From a checkpoint of a small mixture-of-experts model trained on Wikipedia.
Experts: 112 SwiGLU neurons an expert, 4 picks a token, a softmax router.
Training: a variant of Muon for the experts, 608M tokens, 4636 steps.
Below are experts of layer 3 (counted from 0) of a mixture-of-experts language model. Rows are named router (the router's row for the expert) and show model dimensions 0-31. Each number is 500 + 25 x the weight over its row's rms, rounded and kept within 0 to 999. Numbers have three digits each.
After each expert's rows: a language model's description of what the expert responds to; "comes after" lists some tokens at least twice as common just before its tokens as in all text. This comes from a sample of Wikipedia text that the model never trained on. Tokens count by the router's weight.

# expert 33
router:521524477491523532483478529525509481541505515508480540472486479552562487505518495473485509495491
Description: Line breaks before headings. Newlines and == heading markers between sections, plus section titles like History, Career and Scientific classification, and table row breaks.
comes after: "\n", ".", "==", "===", " ==", ")"

# expert 3
router:531523499489475488501501452525492514551502528549514493507527509527513548556510476489499539528468
Description: Definite article tokens. Articles and determiners, mostly the and The, often opening an article's first sentence or after of, in, to (the 1975–76, the police).
comes after: " of", " in", " to", " for", ".", " at"

# expert 61
router:539474480490526525496530535485505478526512447512479535490499481479479504545509458540467495493479
Description: Infobox field labels. Field names in infobox key–value lines before a colon, such as Born, Died, Country, Coordinates, Political party, Website.
comes after: "-", "|", " •", " Preced", " Succeed", " Total"

# expert 16
router:523453492480519476513472500510494480480486471512474508513527532526508477559532447522523492500518
Description: Motion verbs, Japanese names. Motion verbs such as moved, went, go and return, plus month names and pieces of Japanese names in transit or anime text.
comes after: " in", " from", " at", " to", " In", " on"

# expert 40
router:512475493454525489548512496507480521485509497507450533437505485532487522505505519467528487504526
Description: Text-start fragments. First letters or pieces of a word after an opening parenthesis, quote or line start, e.g. (i.e., "[i]t, mathbf, and stray spaces.
comes after: " (", ".", "\n", " \"", ":", " that"

# expert 2
router:490550490477501486495487548501495491501505504519500527486507461519535510536483538511489491465463
Description: Table cell separators. Pipe separators between cells in tables of statistics, lists and legislation, plus commas and semicolons after numbers, e.g. Empoli | 42 | 15 | 8.
comes after: " ", " 0", " 1", " —", " 2", " 3"

# expert 52
router:507510523458476489498531512482487481517533480492480478527479487503483502478511459493532475484483
Description: Census and election statistics. Demographic, area and election-table tokens such as km2, of which, households, Turnout and column years like 2020.
comes after: " |", "|", " mi", " •", " population", " km"

# expert 41
router:501494512496517529488506506504485508490517506437499498503459514434528471512471484507511446492492
Description: Line breaks and sentence ends. Line breaks, periods, opening parentheses and == heading marks at sentence, heading and list-item ends, e.g. after a = Title = line.
comes after: ".", " =", "==", ")", " ==", "==="

# expert 26
router:518533490504490541551497489507487464533507509454465483481471492486521524497502476509455494532494
Description: List and markup punctuation. Line-initial hyphen bullets, line breaks, == heading marks, bullets • and semicolons between entries in lists, infoboxes, taxon and location lists.
comes after: "\n", " ", ":", ")", "W", " Party"

# expert 63
router:471458493486535502487493539464534473470489516487520475480470452469499500513489500508503487502501
Description: Coordinating conjunctions. And and or joining clauses or list items, especially in personal-life passages about marriage and children, as in married in 2015, and reside.
comes after: ",", " and", "),", " well", "\",", " son"

# expert 48
router:509499502514512443502507465509511472543524518430518535495513546519512517476505533492522536485524
Description: Nouns after a or an. Head nouns just after an indefinite article and before of or with, such as a deal, a number of, a position.
comes after: " a", " an", " A", " 1", "A", " his"

# expert 36
router:489480556533512509493503438516501474474484491553538517480527538523472490548504461535563495493514
Description: Footballer career phrasing. Prepositions and table words in athlete biographies and career statistics, especially as in played as a midfielder, plus Apps, Pts.
comes after: " |", " He", " he", " played", " 0", "=="

# expert 6
router:523511512514503442521459487536494493516535494539542478509524477501461538530512469512483527535470
Description: Sports team stats. Table pipes and words in college and pro sports season pages, such as NCAA, yards, basketball, Stat, Loss.
comes after: " |", "|", ";", " S", " St", " at"

# expert 50
router:508496454514481537537539472538515479531527555476481485508502520466524465504504511495490455512513
Description: Main verbs and table cells. Linking and main verbs like was, is, are, were, shows, includes, contains, plus pipe cells in census, climate and results tables.
comes after: "\n", " It", " which", " it", ")", " there"

# expert 13
router:499515481529478529469501488525503507492479505458501477506475511495542497512527529489458460515525
Description: List and table markup. Line-initial list dashes, table pipes, heading equals signs, numbered-list markers and line breaks in structured wiki text.
comes after: "\n", "==", " ==", "===", " ===", "    "

# expert 12
router:487494493516531520527496481517473515517485549487506516494476496493521484546477519523530473501519
Description: Line breaks, sentence ends. Line breaks and sentence-final periods, especially right after section headings, list items and table rows; also heading markers like ===.
comes after: "\n", ".", "==", "===", " ==", " ==="

# expert 25
router:496484531486499508489482511447518488509529474537509470505537484433447496492509536499498490519486
Description: Ordinals and by prefix. Ordinals and determiner-like adjectives after the or his, such as first, third, another, other, new, plus by in bystander and by-election.
comes after: " the", " The", " his", " a", "ed", "The"

# expert 31
router:521527541489490505530519505519490483531536495539518489514507515513524542483508517490491519530490
Description: Definite article and possessives. The word the, and also a, his, its, their, this, mostly after a preposition or verb or at sentence start.
comes after: " of", " in", " to", ".", " for", " on"

# expert 17
router:524526470521490459474524490508497478473519484533487485530467459526476510455489511473445541482462
Description: Predicate words after copula. Participles and adjectives after was, is, be: appears, able, likely, involved, born, arrested, towed; also liev inside unbelievable.
comes after: " was", " is", " were", " be", " as", " are"

# expert 39
router:521490479496489475477484561465499557530521492519507511504472467521491513517495477459477531481519
Description: Name-internal word pieces. Early pieces of surnames, place names and model numbers after a capital or hyphen, such as S-can-lan, McC-lu-re, St John-stone.
comes after: "-", " S", "S", " St", " D", " L"

# expert 55
router:507490524482508479478510523487455527516542462508493527473526466555539469459483543480534472509503
Description: Nouns after the. Nouns and adjectives right after the or his, often before of, such as on the part of, the latter, the end, the University.
comes after: " the", " The", "The", " his", " United", "the"

# expert 62
router:559505486471554526507475496481469481492509511499484479468511455503539490532432490512475506527491
Description: Numbers, dates, field nouns. Nouns like number, population, classification and month names after parentheses or colons, e.g. IMO number, debuted at number three, in January.
comes after: " (", ":", " ", " –", " /", "/"